From a checkpoint of a small mixture-of-experts model trained on Wikipedia: a sigmoid router, 4434 steps.
Below are experts of layer 4 (counted from 0) of a mixture-of-experts language model. Rows are named router (the router's row for the expert), gate (a neuron's input weights, with its number), up (a neuron's input weights, with its number), down (a neuron's output weights, with its number) and show model dimensions 0-127. Each number is 128 + 32 x the weight over its row's rms, rounded and kept within 0 to 255. Numbers have three digits each.
After each expert's rows: "comes before" lists some tokens at least twice as common just after its tokens as in all text; "comes after" lists some tokens at least twice as common just before its tokens as in all text. This comes from a sample of Wikipedia text that the model never trained on. Tokens count by the router's weight.

# expert 32
router:178130097097144125109087062074199117148235097135089142143177148064139171155141119050134176144108121152130135146128104164148133107143168156099161113158113136133144145127121052148112134122150070151130155175079119115145206137128133166113134144091154088120123128119112134160132104107089114156126087175110129105123107093101142118124164108164126122097127097093180146138111110093069127141107
gate0:087124152111076111132102113130134117132091118139144058131110103087167151152099116084098147156155174110128090085123117183177113134171167106130127110099157149095123107085103126123125120177095169120184143133078129129131185110088065149100072149098112109066103129150161141097128157083155094081098154067187147161177077109072168144117137106130147125124204081168134096139104183115138081110139
up0:138110103146153143114100177158078113140138081103152143170136089102086140155151180172100136153164124154171158066181155077160124125135106179109156140163141193127056136118120084135113136134159181150067107110113131160147144125153129138150151065153112101157106140098118120156190075107174114129126185133110093151145127140123069133160125130141154152106139149117169139125184092114116117159113
down0:067135130092062144142162083085096092059177103149164205169109068079118118156163114161160120113163183152094092150157134178199120091136152162114191166154096151103091120081118146155105120182079128112137128054123148164151127156150145152156093144098085163186091167144198108132113050038164125141124151067139120138119131150120145148090091098110139159098082202114115166092123119123190125110131
gate1:096108085127119148141154140116170097136123179115143109084136139073161161186174119146140093115101157130154179093149156156107192152118076091131192080072102100120068078132194148119118140168142169092131125076119133134159111141137077127166126168127119166153139202094130177168148089195146102112108129082081150161084161142110064117150131188088129120146165141118060151087126132081159121095139
up1:123113150138137121169077045162099089177153124155146095158169115121134104087116136194092120149131112110109133159130126123153163102130124162132170058121147156185176144107143143113099101118097175115131136136099183125077124107127209057124079116150180101165175146108067112133054158130156148120085146106074114093195135131127090094136066062115175138141104138124116119123149121160147127143141
down1:082137095170116140102088152119134072140131160110071161197125132148131094123132144222088110115127139117155165126063165131162152092126163074121163091133127241107181112115090097117115116194106169106047158184140129143107111074144156164120067056106169159134190168159075116173141143158176106121181112186117120169148124153113099121104111138161154158080117095064109122101131122164144181103155
gate2:177117115057113122059077165194091090130127137175151114151121086063125096097146120110104107124164068078155156121124123126132099121125143139099121112122171120084143130093094066127113114178118168149147085157026100170076127129136138132112148114095129070130137090170148089111144144162154135164109137165121105078099123167179098108148167148109088164095123073174125106096067143172112130068101
up2:098144133116127160111193141114151123124077142163109111177207100100126145161193112126112133149127133088152173164143125161142119138174151106100057138050154108099110109131145105168116124181123113151101091163127125103095087149130123124109121128104131116181112042095113115125061111085129135168117110164118157120121119168206113143159089138152093198189146126161158125186084200126079173081173
down2:131133109122135107170157122096152104178084162059158147172114183183102130161087205080119129176115151090135113083148095138138126091127137135121121085135186074103072148119115150147103080115127129150103106137125151169126160146177094117153119072134154147096143162165166174097188149150090110101095106186149112128107115130112103092144080154053080133168102096122146142110160069117142155145143
gate3:054136246154137137101097113126147123112094135112073123171116118131118144120127118139089111107055104105079134147098110162135097128137128140068078127086151098148118096102144171171113090095114186137134198133131127120152079191133065084110137063123124170136131137088118146124130070139160115181132076147155110126136122145120174136159193076114072132140101130155146176147070105150152154111177
up3:093100139113093125098170081104127129109096115135054083124153127132075144121101149092107098103096092162113147056108140118125048071138112090149158122084163123158070120115177152163129121109107128117130120149135165122184140130131119046167107178143095149116121095079075168112132174146145136132149108108128195171139126121123172121089123142118166135119101174139143165142080139090089188062169
down3:163171091105164191065125126145078098159133072146110095159060083099153115185072128122131159086151114096116141085140152143230096116102118168179118060136175075158108087088065117194130117155106142089105119169132110140139113118108116114130141150147137056158071119136136123123135123171094060093171171133174137101104137099119131132152073161167093123180107198069096109143142170133148158144097
gate4:134094090112144106118115106115175102163172158135124122126090093110168106110112144119127089141114143159112153176110084145081086134156102132134137138131158065123173126082119157155152153157113177137142048097072141119171129093175145135091116139122105063110129169185169112127131118103093163166086125124102072130140091135109210157068140130049111148167145085175148143132133129163115112129142
up4:105098108131111142108178087136111168153095155105096193136126139134158165171138191147145142082142148109179162095161069137134147100167190062185159129143129133129090167092180133131147168186149153105175090105118156152124109169106125037089110134134136184101138063098121081110129152174108118153134111148180126115093124111154144096128117108096104140181148088097092131187129132141135172120073
down4:103132108115189117116074151126139125181144085167114136109113135085131136135173118097145135103119127231150092142143103082140152156172149172105144181171127201158156078114130155112178176111182172082123088118095126112075132097107155184130166112088082067112110142092128114152088120131173119148140166149102118099089117112106097161107134191156158125136087104163100143119199142120060054126154
comes before: " ", " 0", " 1", " S", " D", " 4"
comes after: " ", ")", " 0", " 1", " 2", " 3"

# expert 69
router:082087119106084156123087083074156128133124050176085187188148125100163118113158141127161133153121098102147091173144166139137146127120122145119142101136163145146160125131059133097120122163159110108152149120094173151172154137128130137135192089118195159200134153086144108143116134130098093118076088151111137104123101086088167103147248124130111058092143175114162180187137110127138082145070
gate0:098148070144091130159146085156114074129088135140152092127103075115068126147151068092162161137092124146128167124151156133094128143138162174137161049189084112169187086081062088123119106081110104143162111132090096103160147122126135155153088135068119120164139175116144116077064103149086143139136110130179115136163078090150142097122182133140098146117093108107093103134118125181157133107125
up0:116131152121100098142106121137040153187153167123115138127136104104135108186138127177098130138170179089126148144115093117091085116098173157102173153177149090105121098109125084137146143079085155163092180120133086157164100112137130094076149152103106132092222138122149105156081154144089193124133159048148128069131149141136119109131112092176155113129095161111122150119047109145102031130181
down0:068180053088168158140124111075187155128137082149105078133147152097139038141187100093175116116175190123054139111184158104087122095180131119063108171114129102105094089159152156134155135087165124184106147131170134129158142139127161107076192096131133157183173151128183157145122121175150111136151111149186122176073112133159102053130137134097161155143083147100110169092148079125124168160127
gate1:106091125177092119090155161159221139134139159078128182119100185128135043157111081093081132119091113177088109126131088171086180150175130117108040141172116166160087168163163076195179110104115116052128122143123093103120170052131213121150097150153112159175120089132073106129131133112120141105087146179143162150092141101156142131145092094072102137143131165132131097151159074118124116188145
up1:110170067118103080184072151124163102162057118092101093094148109085155123176113092103152212098198195100101120155119096096123151101149122134125098132120131118113106120134123095124104112140151125148134138143181083143147125101223128150117085134195112091085084207129103192141079150126064165123162154100136116154132158121183118116179158119126194155157132126130144120151129157116137123091102
down1:100182135151127123142175113076082168159156145133168116126085084116182200099140047136133173183116161139161087171153103119094136142141125158157117110136161091142133106128168140155136142180145077178089124173168174101170167102149113124127098137107157115117115149132134124124119154132076149061107148154101115085122129121156141111122198135147124118116182099087034176164124188108146082114082
gate2:109125113161098151108129107128090152089121164133124106120118055093102168140147127109134190098107135020080125146133190166163129118063073122070162106100151115124129155116136081051103167141097096140089144136085079135172116141119094147117093133161118109173165143141099127144148145165170164146142104121135145153127076155165101062184163137188122083077201166099144162069170104104098086157100
up2:147131135133107182110105031214146116166093134146150162151111107128152105095079140122119108141139170118147122123174109115145133128133137126154105127165080138147102154177088116158118142137155175078175111187165153114114199197150127162184172085123194149016114145168122180071126152071125132137103145118116162134132145161134104088148166124170132132070162123151175122125113119088118145145126
down2:130101133165145108091133144138083154132116118085129148142142138145148077122134138150164159152116222107141167121174046148099131145145124084089152070146104122108142095101171164152132131144174057123139159115171122177060141213146069154097105123082116146048100213141067133119185163125119165070066078169123129153150121108120095101151143088110144145119138161120113136096126132109127118107079
gate3:049125156140161148132092122190147146124075153116172104119131112113161145098131158134129152080100149129068157136077148168091092128150187174076100101106123132162158179125079193144080107090083154072104132143121107143176157124140099219082128072069129122123165120112078079097098134109146152080117147151113117145154089111155134108132088146095114153168133116159111149113158105123120140189122
up3:152119148127133084133138155159123097093156191125163101076104114122084151126131151082102129068132127141178103131133151149146091105149175170106180094144127169129123103135166099125166098145103100145167129156144188181133148119128114129119129091200102128152085085182171081112096153202078094178106163121191129068106129103086111100115101124197114124122162098149126061140161151176123117101184
down3:092128130157150096107150079135167144130083200091098130105105192105161128204164144134154140167128125107142128149116117174135111158152127096095103069145098108093117136076164082121144149139145072097135161142098126111103154139160138095106084121098103152172113112152106138112053112157163161075153112135122120132127083134125148139089109123169178144183145153161182074129114110146107072166180
gate4:144117093151132050144148117133122134178114152136130155091127099069139140150149158118175098120126093150123185112127068077126131076109162068087121093104139101103137101154157082132178093097076104129167188096168152103132147115127094103065099068123085098123102143105124179141179132127113117101161156068114154126121137099156112115090109157141145112122106156132150115121122095168097113144163
up4:172117150139084149147120120148051161126102155136136143139121131134121083096166124105195075134163152087139104095115142081152142174128099190158145096142178112153118100108136128111099110085184118103172141140195194076086179098150149103123182103096098095135150132123084129110130065197074177174171163113139181178122109123128094134111133150152136133150134123088131154177147085153091123074137
down4:093129108075081183109109176099092152110098132191096109122126080146084181119097107141164084143117112174120083061074147144113146120105156100149122125120085130212211125178115129134144130171216162086088129160123093156169143178131115086131117110162133104185141123101136142065114078070110094108092053136122112174151138129161162132187170133116135127141131142174122123086120133145168123102084
comes before: " |", "–19", ":", "–", "\n", " –"
comes after: " 199", "|", " 198", " 197", " 196", " 195"

# expert 107
router:154117104130150138104152140050158080172194095195081162173138153134187189162092145135170142134138142150120167138137125139143151137142121154120112158158187167152133163157122127143163136169173081137157131159101165146109118153174109147092172113096136133153163152118136118139112126084127090157089102147158100081167095113119144099107130116096106116141159127153164174152093116067086055150142
gate0:071085172127103111130160086086146185186101134157085157085142114124150131102105130194147144117080139136157072145140127097148118160048060144110076149067141182115105134145119110137163167100115113103075154145092112124166108133200144166087130132130089087192118176149138101082093125112167087157147061079144149107138127104138075098128098083146115111164148151140125119101106176124089091159112
up0:100113174136132127099124092107097160133150082192138123106097106151073104136130123109128150084160121100136148121092125149138150122107120114077132162167119121085154066132115121147164120210139091152083117119141077172135092180128184101150148173127097126065110130119150145106117189081130140180105151135123097187172050155140154095108123144179140142140108157125129171127124118065119151129170
down0:171110087072134172154117179140102109120107080073143168158105186100148094146075103130113108078205121131155103118121095124109085098157110141095102139151179113196139146143117195126118168188143173114149184140150165124088120194115077118137133071146150154110103101132161144145147104158073123105151148108108115131119113098158090108157147126172149139189171129119124214230093151144094130135126
gate1:169107154126143142110082092099147073113219130136144070064117112126097137138167133167091129162112103089084094142123023112147149142141133125151148134150127191171097128057091131117154119070147124183164137154133122153076087100111095109138115109124222101102131121122124017106159095123101055152130148132109125112104162111156076144131143169083057103112145093113140142156128138136156109117109
up1:140112128127165075098101151111154131110161124157115164099135110068144192146052074100170137062100135097167105084103166113081136158082138119178144085095097136134151174114171078127090152152139133112089149044096112128139090143103142130132144122147139169078107183109131153120104146144123187069122111137112142117150134099091174154170138175160183111132155144175195107054105130127088105164157
down1:133112129134102146059158130103166148154148163073094125084183146100104149130074102149046128109154122143142145121121131138114114094113118111157179112112144097166068095102131071159083150153137142074100097117164102106098175081134104117122159129085089110071128118116139103119133136137126127119061062150105131156132138110137069143112206097101034110147105120114122227126160076093155155077110
gate2:148112134133174100130170108181183144112184190176112128165061134132198109092123069098159133161135152132120153129108073151143122169100095093122123120121167147179077158107121075178098112148155155068094168154104113129156141117127099108108101104116157104141134089093117098149097105152120117173051127179107118132124164146144114083139127133112058108121113124136126137083127131145167157145148
up2:132117115119089170096106054134108184132120191099106124145189152121208176177127130152142169175148076168104133092121127079176112122173145123089137173075140134117146130104166152103193108162088096186080145112100084096179113140123139159150081149143181133111111109123144116118084153055155122070098124112173120099104055062077147117115106088153108126126130135123138129138190125169130148160098
down2:073099127080127122125162141126100146117101203103136073170105141133128107067147140203111154106100132109119158059109170127090079082155126098060145150087149071156111115147151151126086124090194121055189159183154095109147117202119126048089121157142131117140097100116117096081173124141145102111112087144129111197108136124129137149097120166148142100141162116149111128133233196158088160134181
gate3:110095105201111113079134159069133120126151128136099116093165123147152179157091063139156148124145066100120109133121159180113146112140101127079098129116150084118112119121119164128111114163138092096129111108128150179136064126140166199149128119139141101049172133135110152126141131111147243135131108102148139092098168105124082115161135102124182117168064137143143109108137138029093124158098
up3:132071151092134114111136123151122122163120133129104098127198157089161173143141131091131095151134063068167131141151118175160137160091112133141110138097157190177139157085124150120130080164135191133138139103137092128125117097124177154172139085124124123070097151135128099139172132150099151068107148138147144132116153116097113128124096079126130113164113146064163102163115169146146081131174
down3:124146087173110074075196153075140172088111153132109124133130108160123020152113096148145126160135147102077082106116129117104190096050155133106146104194133112153109072102181160114136077197089082125111115138165186154157154126141078157169105075137114062173105057172077180117151108146173115105133105088094140092168124130114124144106123097095166171116168106115096096118156126130125170159145
gate4:062124077160197120131145184115184153088112153134056146136152144142133066128103084122150145159096054126092079100137151128080135075092131132148166134136091173152112130134117160063104104107167138133153166157097140125133103134108155169180183127147105180144151120181139125131142165118081137149152157092095129125047148140150072077146110117128141127141071112162101165158119127177172100131107
up4:129117130069168141092089107131107156057123100104106073155172127150150121131124119099131167097159126184131090129173178182157168136128077097135088151167084129107156119143179134187118101098189087098114151169165155151139125148126081089086163113075069163144108125114135124137119194071139163113166126069146137151116146177137057110153196082149116125140164059123132127154123115074167058165182
down4:123132097159137105155110088115123073137191127041073151108133150103142139117139122145139076197136179111103130108128118155117120155094065175171135110234127084137167080085163142121175162071143097171142126157089102127124145129093126076144124109120114173165145114080132165158152158057175124097167104112170148154120129105090159131154112092138108127099111164119175102120157113115183120139161
comes before: "\n", "The", "==", "A", "-", " is"
comes after: "\n", " =", ".", ")", " is", " was"

# expert 37
router:104123122108146137094128054035156095158189114143096142124127187127139167179156108110211120163139098120216212154137133180109155143163129134144114183188120133153165140162108106140132185143142140085140124121106156117098151122178139174141132088124141130127167175123166124129086134131102101119116091134150100102120134123102133143115144124172135104133130139134155161226138106106108142176155
gate0:134115127105101154165128109107124150208198116126106055210069154115131126075172132137154161211148127096105130188124152113135093181131133106078141101141045126164177138161100049146127138085136076124181162141139133127111128122085113158121095116117129138116076137108086137095126148099108143126093134091150098134142125104228140130139141139147173099137155109072122109158106141092109131075155
up0:159173154108089056098103182106152121141177087159132079109118076171159089136069092117174077100127132125144115148189102154120121122136155188123188072193106138079128056106131130132163130126093118144101107135139137108128105120131095110132156105173086122207150087137106123120086107079114147129159155183151134108147111121063116079062092084117114078144157166140122124081136121046143136128126
down0:167093120120138126004100056108139119118113123092145127178151167124146149089193174136057128103097109115109078115136126169095058130113150099109125132142137135117111116165107081102141135129082161122162089094106104121145171109148123144160126067098094171143115156117137164091104124091185151145149146105122117165167151094124093110117078141133163116109187142084165204120079138123153133167136
gate1:071103103126146083144116108181131100161177173114098161158141112108148105153153153153097187163121134137099180112146079195128129110142129114107155159136143148078169110161116128087121165117167132148171118131147113154138131148082109141126153090130147143130112151211118110138073111126176145168149043155141115123179090153062100074106079106125148155148143180078135111140057105089098105096101
up1:129130165140117185124094146165152167111101107131177146098114077075139145137149168092180150157119171166084106107078072100137119156107133147110101121161138179068159144133110099151129123119163173039106196146136155185126137151103087136149117118146194174153152120107142094131119108123128153105127147134107166103089128134096123143156139103075093134164099164075110109187139133136135140070166
down1:181091116144170106159107133180120155088077130127122147117086131097110144127157118143182145094126110131130154163124134134129097145129125098135168131102138147128127108140062183166072127168172125132114184130133109154133145107153128152157168100144125134174237073110097152127141101136072164183149115075159090107134145129124145080149119170084115188146084055127085125173145142170117122091163
gate2:111088126096168107157181101116120129168159161110135116113151136119124120133098085103187101098143101107105116203138160131107079141115060176091152078118128062098096087164195151171127083126140172124117116178123167144169155170141135113109106115126182095142099109093181105138144081064138094127139113152104136140162129136059060115149115120109139152114136146083151127119097075186129100142132
up2:106128144188127099138126120151129106106092126102092128144164145109144156164197093085088119109120079094143179110122149162176138184097172091108116126082133124115177097085130176180111112163134098074185106103153102144103143159138146122147144084086181086101135065120108154108092134150144136100108133188088159095114174077154123089139126138092143063138163150139080098054150142121152117071025
down2:093137152131175142176091150157094113167029135124137143103105138145143129183097095135126146155149093093104167127096158132070178089111173115118082124158114089142187079120151104119125053115143120093178122118111171089090138106218133138105163112076135154130135106103189134104087164119173129117121103111084149109153117166126049138162052166122112156154153124168049095085166128179138125144103
gate3:155094113153124219113126147106108129167192183139099163111119108111088071083153143123090116151126097164176126154127113099071096121145131148105107133149131118122139125172191210117147110148155112112099130153113153068076107138101114154125146169137090132088154166053157139086156116160159118133168131123180123153087165151138149126035181084129133150134101104090112129142084172111083081160149
up3:179112137074114138103073107145100164165186123134171098118113147099119107149209168100148151117134134120172157157102134155078095096129087134116137083105072102128096174141163115103125079073151145112081102108147111131192188098107127069181148179094105114174132148102126119121121191127112106081137106164130088194085166156132123159095122116143103122153131093149143157181121132124101089134118
down3:131138130163139153089095108130144086105168137144177177147120090152143070144136144186126131141111153096138147092156140115127109139128143082115130122135078117135098149128096129093141061160153105129142037094141108160185127151186106118149148142098103060124150123149084102110113138137138078129188102131163176124153140104130160094140155125099171129128108139133152127127112141145225119136060
gate4:096114099131158131123174170125123117154157147138125122089155111132118120093082134151173175152153119119097153085135103098159163155075120130156109174064102132085187125172049101098138143109133100092178116104127133148128155153145140139143121089084125144080126081114126133137117137109145184087148145145125143150122100188120105073054161085173072159117149162095100143132124155158164120158078
up4:185172125113137092140120150136114129141162128190088164095115189049087115109169167145086126143128093108090169183156108145103117115098126136111186150164166133099148177106191148095141112123163118214096103122109076106122144107095123158089098150163117159114191120102150157084162113133089126207117060130126207142128114130085125087193121111133145169114171149144165171143199129052099093146137
down4:129213134129142122137115101172115088137163119201062074126107173130073095196180143127107154106189115106115110187172102159128135155125101125139161171127155125140112137113148135131106075155144154147163150151106185142124164078110125074151156095049143168174153159060119166136156133072074159169097101139115193145073087150130118142137145159120125118159113147178091111143136179111113102159099
comes before: " ", "\n", " 1", " 4", " 5", " 2"
comes after: " ", ")", "otes", "%", " Party", "\""

# expert 15
router:104116109155136209086145121109147079152179085131089107123143123107196120119136135145152178117123121155142173137131082185125188118164165145137127105141131107131172140129085069078190134108165114112131188134122189094123133145137074121111192125117148119134113142119139113153156125120082134160098106139133139077097080036142167091148168104170119092103095141135177134117121104109092103211128
gate0:146086125146115141070120153143135115153146097120115093172135128179121115110112134122154129134179126167150076148085095157140130182109146132146141126175118132041183182156094140098103148103094097154122155135153135094191131130110118099138126103213108165089143175122126133118094158162123162142086206099124110116142097113065101106164148192086146167119111134060170139114156209073104133126137
up0:119127115154106100111149086103089109167117127107084144066186107086130103098159161111155119148173118117159090132151171084144124120138130105126157133118128182194058156101197114112148084137139130146093221035154091133074124138148130167158214193161112066170095073118134136137139146131141086093135156114176093192112113144118120085167143183077131130097149115078160142068171099154101130105061
down0:160093145047127157141094107143142090114099065149124154162145187123068142172115114094070161076139096118158118159142134106156117171118117127113109190115134090148145106072078111159136094154156124094154138143107145080117115131120143143145139091179072132104119128122153183172100157150092108150197106088135127091141159090124121153128176104134159101144195156094122115138153119172110094142138
gate1:184154128127154157135076159151117059127129131089068131077138126123154163133168158116195125113110184130150150100175075107130158154161173131126118146183099157159082127128131146144140117096131134097101110134099169077132145123123122110077080144131183147122106100113075113114088116141098098106177200155159107139071208131125122126120139079086096104057175093096169146140122114137154128109145
up1:121126166101113121179104153105154083177092099119144095095109154125130147138158150138128170134154163141151114119123140128155108172086140110134141123159109072083135125099135163157052081102108128089132158064088180210089140099132161129100099102164166123137077134146089136152140151136054162120051107152133173107118171133126095075123150131101119192133166129149204125116170173177129121175124
down1:158117041139102085099099081161079135117140158192095080152105127074169111139106119111082164147096104140102178125096115090121154155170197172125137137024116131071071148092133154083128117131107166118143099112159210161133137127140119138082170110133130101086133103116134084128147141147186139174174092095180076184088098137149097148141111135161121143065119099118140133149140082124146177138110
gate2:145133159132081107072126140122154109106127144132105165099108098146195139147153082104141113165080162165115151145094155143152116129097148126147062096161136140184110118142171118000219182171089179178108142105133111131104198105116078111118197117129098134141145119116074121144115097096088149158098113124078160101078117097109105094160104124120157113136114160140124176099115079120179145102113
up2:104072174147093134101146088186124225092152173152096143178084102136143133156179094098115053140137101075140149193138140118124151133162073156142145091095108141159139154138100161172090125136080106126121134122102145191085157130106093199050178112130119165159106156093156087126124159131145151124138135121120153112142126111147118092151129126119088121105076084160177126141083155092134156184110
down2:158138156113128097118102143201150092098159116129097156103089093109132146141088108071169133155163146144098105118155087141152111071089100127163093098142140120094120152142117126072136170163138118132127082132143186171045199111136115138096134145165120216138103140114073082166087160112165067103124123068084181107131146156107125061130080121057178126132135127084118155200117161202084123074180
gate3:137172151128118091133151147079133108135175165156093125153102130082115152125145120155156145084133079119176133102153131115123063145100163123142171124101113148150141139128049143099124159117126101116149098132172134140193142110123099128073149081166117048076148070122153175119099133129170083123115152124120095177121144124150129135184137163132084118106131111156123131118140150195099129135165
up3:120170176126136129104106157117167140211115109133159115148151160060183111119082129148211165111174109192124177101149129131110131131121149138108154184099139138113083179048107148113146126072099114102096119088133109063116163135136106086092114125148134071081211094127145076113162177147113067160129099171112142096073136088123142125136143199148147115140086098136069085119198193155162160107182
down3:124120115092157167130123077150200115172129153108155117095069139155142112082120133086139149168092153066065138080118098088135145116131104085103115085137134059138072150154187119167118121141099085118127185099120082100125080109080179149068125153124150090099129171115117113090155100085134094137091152091200111109222148125121099143095120141114171127137076203125146108155165089090138181134171
gate4:126158132043133143110159088134142101121137150136138118054162076143153136206131144125132138150104094078072184124190135095194150113104087120084147119173086151137147121134119097169121086077188158135146123132092135172083178146124098143131142060088108140152133126150163119078091107130130222128079184169116138135094110130139109143124159117137126151198087138158189163095138099112151104106099
up4:118126146186117156140129086117116138110123139144175166154094120086148088108129093128118091132143220165161129104139096103016098110106097109165171129099175115109095115159105118087156087176088176127170161136119110076148154108113110094113183126150121139175075153104137106147144137131153093107152147182147135106142126163117130113166146188140096135130130081092123151145106118091153115146155
down4:085151090134109174151134133139149124131108145145151156152161076115153155113199133102142168143130158145148137100149087093110061107157150117118127120099135135123139084129146140151114115161116203085169150155115151157079136137067161183156129074169116162112159147127135088186158071111128065147101127117061075153151136145184111071150111097102170112145132106105157141113098147079135104178138
comes before: "\n", "==", " also==", "D", "R", "istory"
comes after: "\n", " the", "istory", "ography", "==See", "areer"

# expert 114
router:130093116124173166074133083100168082192141055143100148141112172103154151104143123132191149163170104129207119183141153145190149160105128166078134164128150139142146139163117117114184150140162157153197155165131145097148155105105077156126145142169148089151133148065148123089116134092110101109053092126130119108126097101041156124137171146152148111124113101131175139097115110079118094132167
gate0:102096164153072184101179146137105127155106138153157115128122115149118110110112156127123114194182107065141149114133164167142144082088167118054148169130128096126078124157117100116109169185106166110145149160118095107143081108122150091134186092096125139144155114121167123076125224131179125073094106156073077093109159147149157153135106155147149117127056123164128064139118134127126110126185
up0:070163127188116090184208167111157130125117151197166144142057106151144124119168142098082100120052082162120129183164117090103143105124137186122136137117197151109105110091091128131129093087122134113141093090154136151164124105143202098174141132062136161194160100134107120175105124117149125165109100117077100094078130174095128157119112146134164094179111170107107113087132159098116137133104
down0:177084137127135151103104048191132110081195157089136133106117148135107162121202065161157120088155147134141096241076150118131138154148110070106099162095060145136128107114120151056094148119184140165155097075088142159134110141086121150121101077142092147097119138087118128119075109134172118149095165148107145184140178145155122060175155098103133096163148154042123125147132106156149116159132
gate1:119107188084073185082098163142156088167123155154076110145089127215176147151106170115146108178085132171119121128120056207120159122092165108108116190136155128142087173124116168110138188120125083085168133131152130127104134103068105101128140137141165143031116107113192141179123178134049124093107128163143141110129155142103107170100143121091149122121128108106145071070083172136151134143136
up1:115105163165148107097096084104068192109090145163128121211128165144122138137184112138138138159116134148095158079124109136153090146116199164114096166189091153077204158161171129114142142127172140100138111104140178162135178056108102080160155078156064110099164078189152154138130148102110128073129111132108133174139173141079130106095143092118159118129127143154142052113184109118138172122081
down1:087097060173150115150058151157099167111123152033166121186111165094144155154117143189133129115161130122090180098136136102108089143146170195163106174153087176113148101099172122139121136100143107118063134154145145123065108100076181134137130101066100096158122125145148113116122217119163144146122157185116138111126159186159171107184134137131119145166124137103148160076134139187172094152068
gate2:139124076112115126148150125124138145081171109143141121118127130079183104077101174181137101122164131090158144158097178128112095102193120155115090113086179070209081158146180121144133124133162076195127117082169148180131158111108149104119132168132140088103093114097111128146168163077110186121124174184132151171149171063173172093086095122107148077097114150160150150149154138076117207161109
up2:151132118157139141138110165084067113135102076135099120191123075167144125106146051072085162118095087078150071132084118118107132138117142146195104095113186114070114133127195133079108108145131092081124100098117106116149079163054147208102187114147136137138114095108106121103155142159178166128151098107117107140165088158113126166172142169154124167115176156141152130118142094151153110111131
down2:094079070142123107099141121191144123167112112142148206113139149106115149160189146113172129135084162123128144141085060086134054130112118127065174100175160122145110165129087125110145154164070125168145163063149152053150160130105154120164154111176177150109100100109134146151129068116124073137088078102100186158132098083163103146137129153105095154177167146121110122139099083117168128148108
gate3:174150140166100133134098111118100125166177156126122155107150160155124146147108086073167148143134097132138125129054104152148109113127145140141083106109147153099175112086114135103163102116120151138186121091140055104057097135148074105105144135140094150115142149154115142113106102092112162161175141061131103137090153103174139108203206173095132115090092088121195100175149156095127101090162
up3:116115114102120152156118146089139158088083136148108166091139107064091114124168122157141170113122102111228142188142150093142141215129136094090124092177094145084142104128145132176082056116166169093157062136134115151135073129142118154072086136163125152112172127103172086151083100093155059147054106107126118132102103117143147181195152085098066125121137156174154169118119115144183137111085
down3:091085085087155070119189185073115108125133199113112148121159095133123134114118066159199159183157087161110119177102159126084151142102145114150137112115149072170148135124110147082122126085153152143132128115121110120134115169199078093153142169112088150118110069117084114127117113127103155137132098115118127099150107093073113058121128147123117088155058110163131184109130092112111130158094
gate4:080100139104120112150204094141138174135151135144097122080100169154177156160137160185160103144191181081124134125150155112155096200121153113101140120121141192136147175056107089134126163112123111121061106122131153186081062160170120194152138110136116180179113095094149162095098089118167086073120148151084159126144179085127168105103179107180123074120120155108149164140152168147127154165081
up4:199112152066186161087116114121135200150151136165106163092104118076124155131214142118135104152143084093138129157082093102109106082047158099189072070124126165104126134172062164137111146157117132162120129074203129123128145109114140147126089027170152123112077156158138139146092137095100087126124108081138112156100121129105127139119163072121168137175125172165109124109145139173137111132132
down4:101103108097213167078145079063156121109104140152097130128108054155154148131099144168164089124130141166175089135174127128122115145131072102057070164088145218123159147112137122121180127150182087101141072118123150106115137101108171134102120178118147121125109098130155158120148110122105180204148105111126200138096118158087188078122123161117117133099136092085100129055165129108095183092105
comes before: "-", "\n", "|", "=", "==", "==="
comes after: "\n", " |", ".", ")", " =", "s."